Experts of a small language model.
Size: 10 layers, width 128.
Below are experts of layer 3 (counted from 0) of a mixture-of-experts language model. Rows are named router (the router's row for the expert), up (a neuron's input weights, with its number), down (a neuron's output weights, with its number) and show model dimensions 0-127. Each number is 128 + 32 x the weight over its row's rms, rounded and kept within 0 to 255. Numbers have three digits each.
After each expert's rows: "comes before" lists some tokens at least twice as common just after its tokens as in all text. This comes from a sample of Wikipedia text that the model never trained on. Tokens count by the router's weight.

# expert 25
router:154142150163124214163140140130087113193098168125148151127130150136126127090126161125145063141180117113119152103132143111114160104131111095156150069147102149047136120126123127159079147081038142163135067099157138177187191124118088112193127132185158116130136131150137116142076079150152123136158107122109145144126116169160095175126103115097159105123096152067042176079117116107096116092120
up0:125131086182130117115114151102157102129150102153157124127158089163091144147164182129107134135178133148087115133132143117119135060090091085166122148202114134138096125160094036110161121176140100113171141183153085144144113087147171173118137150135137147171117174097135146120104099157096060117154062103158075103149112159151088175113106088167086150113160145103176135030107130106140084073128
down0:123101148062107125096114130186127128056122207149128089142130057095164095180188091135133094141058143129164157129085155159133183133138150141158100100070167105051156099158057131114116140165145153142155145077113153080105084150076134112146114167154164149081117080139079088130109134111128118120131162093134166148130150151135102101121147128081130094114107120082094197158114132091155113143153
up1:142126157116132130141211101089137052132108111139076132141132131111116121171084134082084117107098141113135045072123161084108139123132119055104116109160128189094113144174139119115112112108124203110091181138149103132082140136134160140092174081106092100103128156103135106149146113157107172134163135078112150184100132157134116217086122155177101148165091085162166125083153110167105109099191
down1:132106145143171131142081192083152114148104110097148150076104077113126146133086104139196140117148120103097216141168104131127170194168069128112126137122077130165162105103177202103113150174177123118124151112096171115223118088113146118090089127122156161149095128141114085071093137115142082123120122126106170063153115142119146107145110106101106146074070146161115129170146153067118098109137
up2:157124148149130129093147158089095137138160059156124196137144108211096092183151109124143150062177144108165195086078092124150117103140153138115123136142145181166093085140127101099122226130123187083159097132123115153208154128143176121143083108122108156130146106144169105130110106113120082201145149165105130112124111189146114122127152195141101160177113134074087145144094130146132115145140
down2:083128127127104121120185164099168156182132143138129130097126118052106105130159126187115123154111116145078110130116128083082082142122108151121102089130160132108121075136170176115168052204093113166126145161101168109099116161075111105110185142131088116158148138120117152096182076162140202076114122068169139170100099078112120174159148117132147117159068157182148118104122092154133181083144
up3:118147128083141158151137104099158130113102145102176166093142153070152130069092078118187155102137175109114185089108123145167132054160153164133109123147169103099135153137130139078070045106052088138149143154171160141111138098148182082138119118150150140147114132137085084193148146079082090141147078110102150185124114195139132105172127179127158121103101173185130126125097123099166147117141
down3:175074086126123101134124125110072132116098131138120093120053116135143156117090065121164150087110153128131125141074112133059144092176157118089154121169116205061151143153062114151085148171127126092111136082125101118102143115161118043136114168197180116107144182145152090125168068140127144146163175130170135161109125112107080113154178092113112098122191155182139112144098118142122138169124
up4:031219138143135114136124094076163140141122125129089120113107126119098194095133099115171123147122123151126089126213088097104101190119103128122107127127163123125184119127107167107091103153171153142166130169133143045116123132136157112145144122142189130117070077116097128108130079047121129127205156106127130071149180085159108132153123151151108077142122129161094155195157167127147129143144
down4:199103166090183089129149126162163133102101119114094145149147141155151083167148150146109132090131140075105165084082186173159113113072068138132158164142135128150130094149140083135163185081115094144085130070162142146133092146102158154110156128151095153138122139120103137172138127148084171175072213149121112155140088125124109158076145156087143179069111116122191160152138193103122123063115
up5:092073154172131105071188094119106139140142103152148129130103175098130127159128186088148076151122161112120098102100144101129098145085087154143186120102116128157141122164059100117091189139071085180167097172107100227156144122076061095159075151130154090119140160121098153119074124118151103084128170117102099153150195148175133117119147144100190125151156112142160109113142135125078114118123
down5:072155153223110173159126156130118153147076117087105147125101083112146136154125143091182067152081132081127118126099177107133192095082174131142156119107129129129123132107163155127186144131149153120105100127086083146147095120137143142093064138115133112175132074124123101155108074197190134118086109096131080100100173085195085083133061132176124113113096141151132123069091137132163109118146
comes before: "| ", "|", "\n", "(", "W ", "– "

# expert 85
router:145181156110125149124179126154079097240127125122155147136094128129191182116118166131149118139126130141127132100126128167108140066183074054136154062162119133113137137142139079140080127122132107183139042109163081121170151204088061088133115106161142145131161197136151106162120061121144129133127103129127119130110125137137112141133134121108152050112115194081131166104128116120150114099128
up0:100142172065156202161093174151149098105136115089109105136174158167127120121142101099182124082182106148139170100129197143154151134160229164129175104139172094136153134095140072099144123164131098097086194097165107102171143144099114068172172140106063129134107144167121134126136158127096140112097113163172134134152101162135118137160160141077122100157121106060150113168076149108096126147113
down0:147159104176113078105104112126113148109137136129133144109074144092124103116122196131091179143123155115128101125138159137112064124147036071158116118138058125139127120148129128152080110134152157161171133167096127163151085091139123133167129134153138116123101085134106116139097142157104140124078138031074080060140110151094153084139119121174091163103135193179165162189168091098137188075090
up1:154153168087141124088104135133111133175108160092167131068173177144192127146156096138092087082154109082114161145156123171125122149164112100135086138125143153100178094135138117046101160129093145127073153083116144090094050063118134145175164152098086159107110169094114124235068100153127159182099161117134134137123096131089105115083143093121094113095098147138177137159150118100106120126115
down1:072117081095111147153136079140084165028157089137107170160162126143078158169151134083132105154054171163089080153097157119143125127158128115122160139143164072103142131079162117171129099147158126091044115151152104127134115188141108091125125139194156151122113092208139106100170133136116129110109109130135179120130130155126159139180097170139105121121150152125103103074057080119142165164109
up2:122190110149147093089071187148103084149092126145135104125106158123126180119072155132131122098174163106163203094056142116035109147116142138198112158094143125142154120100109161112125090209162148152166138126191111134114117121095096102157149107150076145141141139067149127151133195112074112167094104095115140132096101161178153123160073145133135114117113137176156136168103146135167166158091
down2:117106135130110148161199099120110152142152123068128126112143111149132149112146120175076149162156127186104118121150077177147108072105114156144129158112168124150106177197106126148106140124136106148095106167104154108112156098150106135098166159049126124122132128230183131078161105078135176117104161156185135113140183056101106144101165115201113133129092121147116143102136173154054097070144
up3:110109099111168156152145127157232108138154107163164102122108106197123198169122132121118150097101126199128147139161083091117144133132123183150164148107120122132110113171159137186161134079177075147156136142133145087138157186108114160115132127136101146180104120118095130172139145107106100204149135149178060115118150138156147111192136172160129145153134110087219172098155076082132101140137
down3:199173125158137121099098095114076182063101154140142158170100156132102118097190106131189128098118115123122142137114104188129127136105150122147055162147123148125133091095117149091102129160142130071091099084152128151141144120153099089144189155178083113109120078131126105135094178176132109067139138141107166123178146096124059117063120074103120145173096092134100080146143131200157133178081
up4:143157110157101116106126143159126133095079115118164157095124156128142153119148130182160064168133122071149099155177105180065149094175129103144131068120144136050108164172116158120084113131100075149155095104131125123147143160129135135159114139105171152115123126124151108126129099144095113116102132112116170080060122160147131111090130177067052100042150084137098173058133178053136128102077
down4:147097131084133142113137180122093122127132207138128138144121103172126134135174181132121150049091134189106113092057119108114140101095145168151106146126125124129142142079119090138165150122113147099109190131110157117106131074141127081068139152151123122175136148131128147065174139117157076134157139169182128140173122058106118130140110060141180160176144204131129096196108078164057155145158
up5:194118151116110155098088071074080174051140145191140106144142093141138078134157092123155109150122098071063132116140128059107196109160157147127148108104144137148135091142127131172126154116110114108174105135120195135087110130052129132153159156148171107152093152124089121145145128178164130129082122127166157080104093050114173131138213110127117163092141129149171136169099124151139101092101
down5:133092118118204109097164130158179096139154118144141137146129110123071180164096136175162145132116140148118160151142108125154116136089159129100118064156157138086124190130104080123072143146192159159112149112155152109178100122165124157113101152097128111142191061082154095169069069091089118139177143160126154178131164226108085109116089104127189066130155136130149118088124120121135114173143
comes before: "the ", "a ", "his ", "her ", "its ", "United "

# expert 38
router:150162146155169123187132105162125119166115129122154148151102180142150182116123135107154084162159126172178157139231096123127124116157119091143122127121124113156171096094163084130102199095118121158146098132192117130125184189072123078123109087193154077128136157155145122144113090152160124198124121106070133116079142155113119182154096107055190114109103131130125151120131133081107112061097
up0:107103127090110148131134104141177135163130139152070071167145152110160155132141125117076107139186077187171185123169099160220151140119163141095141086116097177082150154064091085108110118121123112112122066133082160178121129124108133151130080151161087079150133119173135132119065150086097076111184109134164157139145130208102143074088134084121141123127120175134096157109097092151104101132106
down0:118150136191091083101137119114141143089143121088124128137112082153118121122104120128188147169073050117121140103099132130120108143130057101129145109154129113158143114153092143106127097094101128159127149132132124122139083203085088188146181140138089149184137055133068143107178070182176116181059182105085103088125139108117149091167081165161135144103073157154175082154112114088128118149152
up1:134130140094135160094101152074106091075087140173108130127132153124133100194089133080154127132121096081075104188139154134210096170202127130088106073080152119145160176183115136136100120159147118120126100069139047097076104133192117107141155135102123137167075109152126114150136122105132125110161111158124110128090133166136129094115118135097090091108043169157179112191143110088128099141165
down1:139146125154071148115138106135187153105093074067119095169085128158167119116089115103097153143131126194122144094158116112120142111069147120153132145142112125125137150075083171144139101107177160160131117115131083127123125163129115155099139103095046115135161137145140152118208072098084170120090158130099182153128168145131128123143109111173175158146161028063190133049114133155102121142077
up2:128148164134054143166168145095069085148143085154154134162114104149139152152086128121114136184142106183148163109174176083173151175170143096125131148097155115116100095156126043122103152107098141173155092177192146076122110167130085109118107157161148108182156142164121139145115070126127073089178150090093054078097119157122141111131124123104116140111143142182118180131130185134154145068101
down2:129108117157181143107101160170160185110132158083132107107142151098106059070133176114133111094116158072091102130089115187080112093108138147129161069145085101102147160105109163126118119167146157112113162064077118176152186104104122167124134067094119152125111121116164131135152152091158122154117126126142199187121113110136095137150086071129128111115102122092154036099119106072125130214154
up3:194147132093198127101120088101141098114160079105097061120123111121120099131126127123105207074070170148100114085157150096176161143117120116090102131136123072189123139087095112124151131135130149138153185117108167134154117109107076107067052131122166082095102133133091183158101147122158161119137160092135155169172151129176112091095098171115149131153133117094122132044088107111140178148183
down3:095097116145113131135126129146125151081134149185167203111125162135115144187089124139122064181153093132192131104147105161118101120169180106172152148135182199062117149182172145114125152126115112063123136113108078094106121066136157144158151071165144147133155176119185076111188117109094079116083113166098102079129094070128139179125130109137132147145102159141125134157166146110142099127063
up4:097169151160092133144134150175165114191149119145131134136081136144152196121139134192147099148161079134139177115208188083131109107126148104111170161128158117123129142130113136160120092128095158142083105059134081169135109083147120098134151144127100161137081111073107225209121169125152109161141130093124133093112146138173179162169135121108153104159152153118126201178109166129144159138067
down4:165129130082177109128064118158155070111106183130119136141155111126108039136160108113076107117102119159127140151075082143115106181135109180104081099117096158099138142127142100085137160154112090080152189161124154079144104152105103182093141108141136085134189137194119052091132118126089147134120124166078095182120116097099116086091130131125065155099107151131136091095151084116163065129172
up5:139175126104189186100065203140143105107107125110177163121171063121161088137170152115198131094161157161135166109173143145144100167127089133164090149122158137117169157128176108169071198180112131104193083104111118134118133111095159114118180142169128114116124106126139141116150139142100158144115134153125126151137100084121180185164143190175162134137133149169182123078163145091152090179105
down5:156120122130072115119204052086121174149161149155072134139129162162105171133103120109105131204065107124136092137103125117144124065129148096078148138136120111155099149116117192118111068088162117157073159123138123117145093130164110096110167091103089132089141137126132120157120108154191148125097154084136101084119128154137081079080123025076085114132093108087097134151088117138096098154178
comes before: "| ", "(", "and ", "in ", "was ", "– "

# expert 152
router:158152141125138118162127093168126123153109123093125163114150212155195161106132129107173112127150129160167160147193122128133107135137098085104146119127071108136152128113166081179103173088085175148134125106202139121182189195060119056112099119165132132119138168151140124159124092134147146150137093103065132117085139153173131143131115092089171132111114116120113146108162121048108094029128
up3:124068118181117092176111126088109048078148191137138149133113087158098140128141202146081145134186125126141079090157124090126148120144083106114122116111099139186117173138099083119122112081099124107131121131151156120082104152162099108110143074212114137113079091114062157126136102172119189080122165129071120144100171094114138109102135135159095035133167101098157125110110151121089137163148
down3:139137099140084134144071121162140172140060100110099104106138146124121081094131060140147113107093149093095125130122137106125118128126105115160135132110140112103154093034163193163178150114113175105089190175172143066195142141174085125107154167061154076120122079069146129150117172124136155080099161149112135082131131132180117136117111114154162203129130128118087148112088085146085161178123
up4:087137113163111126148188122152104152147075195108153132157118118110139101132198143132127095093121172156157142175114069120206097129151098136085162078110165143163115122108092131104134093088146126132129090115110156157154174076040147082138116124119143159158112106164132131132074040057101079098139120158086120090114119186125086128171147107111116089108164143151112148152158091070151100090161
down4:093053142110112131152077193142184151130181122102163129143138101122087168148095090113099119168125156144085118118122165085122069171095142138117070173095129097152126164136175109141063190144100159120141121182111139127123110134209065175154100114157121106131194120118109188114201138142168169183089138145171145123101140098125093153100146143107149121164125091107182096078153124126111152119109
up5:128116084171088125117151102120185080182117156182112147086188115174083083191089145131138131054145122160104154098067154149171106138110160116100118123142125120152146128105101144163136086135098142164145068101146095138073113136156141166168117148205096123104159157179141132124097136140134126118247133122106154138164106127151149120133105115154045159155085134180099090150152159103111141156140
down5:158102160112129149129111145145140134151154146114112069109068114107200148150072115141105157123110163112114061115153125135172184121080028061184068146048120155082100157161132058152102189123113080151153141137145101130124095090137121166139100143112126142103128079121122120169103094104134135157116140181121148125106114139111119167123142118154176111090141073164117108160109136147156109041087
up6:114138128130196136105123115182181119172066145104096113124106201159140184127169117062140093151108139126111116127086158190098101104141046110113168098106169115071136147086116129172152113123156145072105098190144123094147114120157099111119081100184110152133133133093116134137137136111133149184107176190065101132197094090163138144126141128147143113091098161181129143169155165067131139167113
down6:114130175148132115103125148154112142128139149129134184138173128089117118099127155152128136139134137085136111117175172151102112106078146105165067169146115192145054101172104107078097138142102157182066178074120071170151096110114153128167129134091144146119080101111109087110141185136098167079168146036142157118119118159144177188155091146060138121079131067132176099111087129150118137098091
up7:214118102041092154131157172148114117160108108090110163115078123131107144090103149133102158173172132088204076104166098074118120102114151133081133115126125190134168080096117128191125133149125198147107142098126111151137123123125120104138113101166104142123090112138209172155118133068104149159081144126126125120108090145167069152126092164069165157115154078138148183126152133109138099061137
down7:088106154150158103105087071109107134151144141143122096148161162137113124116138105102202147080088122183090236099067137149104117142146107082130152145158144096189121158100144135115193124120151091090132121115133126095064082109108114152192092168102174074132183163151125100131109116180128070144095145149107142150152113117079144124150151137149144098121130197119115090177051123121166099148157
up8:139172135120171093156127128194124141167145103064131108115159146149151078151058118093153135160087205118147129112145107094138065107152153110091106108171092096144130142167144076136136210148102141111159054116142027144130138136165161123113086090179064122079114131100171147100165150110160154117128085118111171155115158115137124109118135146105118166112122158157093138095177161071108127073149
down8:133100166116107115092198164111169093155090124150130175168112129098096170130145134163132131098164118130111129069136133168087194119112127096145151121159130187166155129107083138102092073103101149086165172150055181152084158140112091123125197135164119119161092088117123144152098117073125106149079184098164190160172119083113108166151140155109124060098132074112115138107064101125088107162119
comes before: ", ", "(", "of ", "in ", ". ", "and "

# expert 99
router:132164139128129139203126089153120109172125164168181124148098142162160142121125133127193039154140080155158209112144121134121123102144124095147132119161123128093153071118146143164093159089108094176152075118136116172150186200116061112122107119174143115110177147159139118125127094178132116166129097097057147119083163166124081169132091125065176117122134175115110168108109109078159099101095
up0:157077101141109114128150108141091184135186090112145142073135105156140162132080145199111118132184142136121129113174142195138080083174083154151154126138137114106079116114112199106137052140170063129128117157158182145124066153171095140065136135157149157091104179117134099121123129162072142095141100124128127088101108226086114132156147106091152115143113130116106106148174124129122140108200
down0:151218150113150094121080151113170125099092168110084152149117152172136144150130128117148157119101125163157131132122125096145122148111163114153098137117107164140141097097185152110130194145111158106139181102110059208137095114094186115140132218130083098168122097176152090181113134120173104128106180108137134150144098060159167119155140114148123159125105100134163135088076130141146150183030
up1:104072119144131113162176108173110080144064150128128107142156114087104073201089204089115089122158172105183153137124084124127085075166141139094093073052146106127176165079111131090138058121158139178130153126139109164103175127138156145129159107126119119163155118135112070082131157135120084115111130160119153113112143136119122174192088083177065097117098154108138134085112079149128129112154
down1:145140141127157077184070135078161156154125122162095102097139146112166090070132146120089178112083096080125146180200107139125159131103087150153125197169167180080215151157183112130179110114096154146188103120143101110152094103102173095103125111108165105143132060162135114154111135088152146152165099181105189144137144165111132122153156110073141118160162137154107166127091131112142108175121
up2:093110123175077086102107123181118130101100119075164122138111093146101143192172096204187095170121076125096091134102133086135140060139113134161072098193138112144156102115156149158138093103141193161159166151097130109153128126102151161153155106113142155170170143189159112097103165109174092138098135131085162089167112108148164115116076119109067165100131161172101102110195095122153109141162
down2:145119109073133107108118109049165142154133130098115117132105153117162100064106145053121117064133161111118165097098101153123101127102131116092148162124140126132084192138084118135170158108090071081092086079152117147081160131120108111092136119151121131117119109071087139068173066150085181099122128096106121145079110105119107153106155093142167117139181076129136124115030160115099189069144
up3:148135124119137096107072073119102144093106165165133118194119135152091159168172136099112133105110185102151177133167119075095068094097137113059134116138127157209123094068161094092134130152114102099137124102131111162121184122101113118070124128154139196113120158147142130140141098111115090143101174170132142117192132120131122142146074049151121080104224137109109125105130094110096051162140
down3:128117088071094125176134123188165130128162084121138135081167098189146107130142150151105133140139087179171140125114139154173155120168083093100110075143124105092169126184116176118153137087138182079064137114135129102161136176146085143154152087088105080127146116077107121083127176092097134146119108046084136114073148111115193150124099173084087162106091120111129165149174142122139199105146
up4:101108173098150142185070098120165141104123106117082091091130160167110146159169151104160059108103139114132111076166068133119184126097121119164114105116154117132080144151151079132132199120123078138135152105160129130196158143105093159136155149124154066120061133064161128182124076088071168144116149040152140152110100131109127098157102170123115134102113140093073152130149185105172107115161
down4:134098064077146126088135127139112094100178112168165119122147095151106144157100146164061143196172126139181127083128137148166118094151132102100109183167140141132167102127066139122132060081150142102071115182142126136114106064187158093090118095175114109070126113123122166128117134142154123114145164192192163148200087143152129142155080126152164088126099117111152062149113101171118126133078
up5:156093186090153149134148120156152155096126110215154081130163138136124148182146114144124095167122152165109168157155066089165163107119138130072159181178158152150131119141123087122109094172150174175115151108103102125094094130146100175149140166116161109130113099086084137122173154169148133190096124057166086113121143120112105089161158182195105099138097093133125106053113083093173121076139
down5:067138125136157086126134181086113111135125112085075122151124183127076101081113126107152168144149085121172133106093139120090119168188133107173125151121096127126073145098126118140148151133138110096089109088168164054194099124151098101151112053119097154151195121153182140127148132104127127136144055156102167097097127170100150123055117083085103143179097158105133185171187138148076145133107
comes before: "(", "| ", "and ", "was ", "is ", "in "

# expert 127
router:139155134152159124161138086119131104168137146172174144137074181144148199085132169107187083210171116170132183166166103118111124113144133079136109127179142117110162118090156079144067134138112109121161106127234125150131185125117105118139100133195169098122129164158148092175105100184185135154124114059109109120117154137128092161159103147052197132131125132127121138113104140114119111120118
up0:089138173150117108211086158100092128122086148075059147088149140183119130021085098100121093086123148080149173107118117137067143110077125123114137122156125130158088077142160124077141109099133150082167151092121183184179140089155146146127131149166158114118126125105108140159143135123122128116146118165128146114162072134200142117171158116079098156114105118158079200095107150154137107106168
down0:181106111098113174078172059099113101188120116143165042178153130108094153159070154150072137084092147156133088123165126124149153109137126189187155111135150105168141187093107127080144128167125148158115148095138096172093098117078154128113103166115105164120150141089169137145070096097130085140126147118174140158141077131114122081140138167132115054173170132103165100106111112152164185101117
up1:158099165125068051098106078055127126150133098116141167103162105186140084079103133191127132087109147106149105074118177115075117099129097077113148120142105071170135114137052117167101111119135111150115160152076129080158095093130102084089120087146104091195112100130072118112105131071126126120142156142135137170169158115132114115093095149170067133139107183105172104097130159157176148111158
down1:107163159077175157112160163201139085154130166129150072169125156077122147177101105091155135144123140130102169139098086124179131162123167183139108126150155111079095193121100156125141161115145137128170172127178175171067192136077126168152164134163111129093130107118092131101196141204111086139082118122100112094079120113149139162122139135114160178108175074142146133156061112083121129121124
up2:076129111149130147023095173128163110133183089125098107165130131118147149144160109090104187164088105120086114156128103126110111107048155167166114101065133128130094063163065130079108123166174106135121170117152119143129111143108111146150154120129146083160128138136144118095071121090149096067135140074140062109122146112136177061096148045179104080095159139104117122093144150134141127120156
down2:128132076166112094212096142130098156076110084136122159127155117148116125155088105113150095117113118119196142134145167099160106152157163105154174144121088123158129149081182176171124121153119179100105139163096106065086155150158141119134166114099099154105077139082124113222207142150128148175102104170080109147133119142126093152142064149152123203159146116185146162092139108174108090153135
up3:147157106109216099146127077173099052126136133125108132104117135143186119109161152107103112172123171116119112097141105111157122105160115178126116137131165123138151112122161138098093176139181107204125174217110168129157144117239139148124115111152143165107096119147166106100134111119101115104122153147098138109046143074138090156086131158150141090153065153155129072095145137149072081133166
down3:120106155152093139073105176073158202140154099128125162172165106120071159105088098089118111073142148167131124150154125124125134132103139116092156112111123095132102172180117096189170070111096132087134094073118111113093105148022143085153122134122106073178149131094091120141126121146170119137083116103169091113170131159127141103144193138163086149174171102079101153144109144143133186086079
up4:104124079104123185103134144171094137151125162080064148072141101140115111178137135161119121103178118157080141163184163075183144122119147100195105081167200153129067148123126107172131161135101074118133110121132151132115117112205142129151193134149087124111112163116107128160099082108152131142111122042156153102137111145139108144108137151073149099176125146123124062062147195087153132148126
down4:170120185114144101177105067091145135125124102135134101159143142149145129087161143101072124141091142151179136140104143160078126147128112190063115140107095119110213128145149108088160149091146155155091163153170080117125130114084170094119131087087172116119181133118178096118167148191099135130145091189081135179136119129156096096160169087137122146143113094135076164186065106198112175105134
up5:158142126094119176166073146115110176149084114104057185149134107154201224136130118145178155155077143104126100068132176163089081177084119105147146137163128076113094144112154143111179171119142146119103113096144150200102093087121117143136149133112138143146106224135125109121152132117133141134098125081147116115096087193168142155189178071120155123149158106103138123139146147179133135133127
down5:127103151138143121052184112147092111066117148111156110159105121055161117085039109118144111135164120091169113069067072080046083130085115104085066118109139127086172130109107178104128144109104143107127092173163122155127106222114126169119137155098105119149142149132108108139109163130109080138101102165118094148130113110141117083174112109145173103091145113150159084183095153127144099136120
comes before: "| ", "(", "and ", "K", "B", "H"

# expert 27
router:186146153131163122177151080186142142192102168107119175153074182167131149082153140088115135148147141175160156154176101138111129099163101069120128125148141069124173077134154047134118168131130143136160128119191131138150143162115136089106105147148160099148144157137142119175116087118199125104135114084072130132090103191154079136167092072109141103103123141150122143083149123087091093047105
up3:124126090113170101117104050182167143149168195106121204158123198167080132092119146111124094127081144143117114151156167154080110084172126084130128123144179096117167120101176114149082136069111124096123159196162086115129088138109157095158170129123124145125114129140188139131141143144117072110166125133154192149117150164079059122166166107119112117152165152111068115172100092138079158132159
down3:165165109098081105076156143139100154095132125158116098077199105091176111125115164089131164143161112150141059114136161144158121118091045108157105141092174111138102138143109127175172157147088117136176118158161137080129138189131128108144070148077175153123166124142098131123061200128118140142133140100180132112119176081123160064153103092149132087086146124118055151156116140062093113154128
up4:123114151166129147156103116146135155179197144093106112133112138126109071095169162170163225071102132118126113130150102096145109078118125088107155102084171148138095077146109065190138107159127112205115072102154166088131138126141139129102107127129167107161075134143091119132111113195184114156125129114173133180120121108082122088162119138186144063152138073156190101088159159117130123152161
down4:112097116132169165138177144092075126097110167156170112173129171096151110169090126104136123138128151130130125120173114127129072155177162133099064155152143079086097139114137117159125173083206122060155150154155112117163104131129149167188034126116096099114121123054134146125157137126099122158094110138088120105153118100092036213109122111157221115129154129143147120133129118162106147128115
up5:150142129121120094159109093139087133124147118188094130118138147176131085116126106096114155073119123111156128159141065128185208093213182093137088139149072104126123133089116115147068125091116129115076116156081151144140116089074096116061138069147100096123119135094138039143056056067125066093110154125105107100141120117120169101092098154135151155127114131100175116147117115099114120115100
down5:114084140128171138118157124071132136121112129084132125174077110109158155065105142120085126169133110139147115145099196171123098127109100152141135102141126126157070122124080071109069146122153146152124145070160104121125108163156110134105150144111132147096086145109119147121166145105144153088121119073102133131095157117215105117156184037119134069217026162109158146175119079132156131082139
up6:119152107038102097080179182120102099117096135122093135146106127136201145073072165100131145093111163154124079099153127135118054136135137152148110076116122183110111127141121122137145167141130101121142104071147128113144156086160151133173079123131174105140124142104100111111152168109090181108174117137122092094115120103023137112098156112143102153181099122069066102108195136110112087149069
down6:129163142135133164156070163123127155085071161147091109098138167181101160123046124107088103126127089136122056103103148135105168134155140092118170128139097074110104112162121097089149134140131096117092123137053083128096157125124161159166131188119100149080127107210129126072188088147099143121133200162123174169127169103072098144087126145087172136125142154095183117100094074107133105127134
up7:115064161184104121156183129174102133104140163105164196170175131119137153214189093158124166136171107128159148125169135037133159096139107153115164063110158069087142129105153126122088118132103121139125142134150080090129128126191082117100107170145101127138124127122119175141114101173196122092117126069114117134137117151114176166166096105161149134168087137157100107133111130075064108136084
down7:152127148086177096113119121122038117163108122133123102107109106149068134082099189082166126109063114099080010138116096151129101135109137112129087191152096132126081146139103163085116122146114138123152142140094182111147109141144148201178038104105147151117125109155148117129135098105090165141146153124109075119120177151079121125161139146172107074158135110119147113104169081123121108161187
up8:089106092078134163188122092103145143180131151158139188057108102121156136140163141142120107150156141160113148159150103124138185176093179086132136114135116133136134124072165150126134174104103156179183133135146146139109105103186162177078130130083108159130130163185216054139125110121107153078158139158095156149034103132130150120120115109096140126156121115124087144129078106069051137133109
down8:169046195148190122074093164077135068114138078096114175113114126109115131173185092139135125156159136153054163095123142159148134129136099140121138151063127148097155136141082066121091081127121129086085149119105136133108081113107154134202159136139146125110178103075128153112093117134129082153138150098138079128150164066162086109131149130126039091104094082097132117159149095135145160133117
comes before: ", ", "'", "; ", "as", "i ", "y "

# expert 155
router:172177126141116137108194073126090119209079133176164154122084176156198198114098138134120128147184114140142131134138131152120117079154097058104122079122112106124145124140159058201092135111107109199147072121148079139166123143106052116120128122171166092121130184147172125126125086144155175124152109111131115170117125139147114142126118126103163083102095162075113166118068133091121128134106
up0:161211128183130118077171108129111136090140167188131105150115155151103132151105177138107151099148077110165090142122086072079100148110109153129111144108107115164105098084171125137151157117091149136120134177174097185116100130086166158168115125160143103142129157165177174079116172103084138125113171185111171196195141062167129167122143142093162126169152081130151112077121079103137131177121
down0:143089139151124125140124153157138154127141097136125136079128145118104127135161150152136129115089142100051087119138114124094106125118099168097106109148135177095090152169130114190059102102117121121181112078110156057139144151092093155145086141096108169149150088112088135184104096087101080186075147098083110180121134163046062118077143131166096099096171162145095129065088126117093084111190
up1:111155137083115170134145130112120138104155121099178080180115180129150137141150117124191134091174151117130197094065151118117153087145107091099155114077107131154051118174118150123121165094124143175155116133129122108148169050162118115082115140110082117141111117145105117170116137093174149104136132213090120100115164140090111170131111102095177121080062167134084125178110127141182119195203
down1:158130094181107092138129089144156132105142161115128179142159116124083151065138184178139136137062110133065099132134152081160125169108133121149116115131176122076171153052132142154130091194169162081154112140057082146147085177155075109141190134144061102134102151162120090104164141110073144067139123100099046138127147077143131126095132138152165110103088159093116126100160126125146120125117
up2:119117128112136181156054092157127160141122152120144135105121121157138117148131138089099107126093125131090114136117029107119173094161138119103090095134125128092134056163125119144123183141104171167133173121089172123102109069182156119061104155129137122144106095135122132130235164151133128152054148091143148069108187087152127138134152138101101126148101063166104139040122114112130157063123
down2:131079106155123134151212177116127177092153132118169134137127126120126170122100109127094144131131116181107129083163156168185162108097143093127100129138152154114169182078105189150124105102092070158081135121183147149125046129143058155208148138128178154146110091075075127101105068149164153078099143138062159133127136110141121141166101109177141136097147128096126091154097157120066127131152
up3:122109100088112121148125125103134153197074132123149115122164221107122125173122111136136166088100127142136166126132126148169147097129182184183156181101086122124190131055159108119155113072145107152149093136160104086149156133202162145069155108161125180125141128212062152075105127135186130132171133158115132133137134130159146139118150063150176155158118161132151139129099191117149078127155
down3:159101138148146118131155134111194159095098158116066138102082069160156163131096118122159115159193113074104130143131082183112142105141112138068081131139139134095160089154129060101181131128076150150090140121105088138118128101115187094184121085153130162105127094093143096119180132115092097128127142103157095137151090132113121179101111070146123157113157142134084059109180084183126086049080
up4:138168162130143137171042175125097110153126130153127157112130128181084138158166087100135121210140151148112036144163148108115149174073148126161161152090161151154149143118066111090075103136147139115076039164142162137131125102130116152078089117121168129159100113161137131093134144092139153153153076128113100151154151132144033108130093173115082169147127135120094157174116095097115114148075
down4:120085126133130100075126100142105083123127183171066055107133147102117112143152145108141117029163092102219126153114140142097136159126097088136099166180120121098129139112144108177176167090112132149163167120126169033128109144098108155112108130146108198094157129119118144172177131107149091076165105169098122113168076139130115145077137173139154146132166107093121071093143151107107129170159
up5:146129107059179196127189163141074134108146119110128103135075128122175080118075114086114121136130126109030089106112192135129156126135077120085144160112093103165075134117196104116135173128120138181093145146141110114105129098115104092197163105143120133126061198170131147125085105120127109119158108129108138154152115107065122153086126158136114179102070136160163099077137160099131120178104
down5:130105117114184145094086140158137126096145174146085142070160050089111158101102074041137124140142093134150093144157120099143138044079162070092105115105148196104133107086217174075147103110131112146107132141127151132084189137202152119120135141150176113153170157140095101123084119147056144124135131125141121112145106136142127152109122068145125163175099101129132130114103106175117147120080
comes before: "the ", "his ", "a ", "its ", "her ", "this "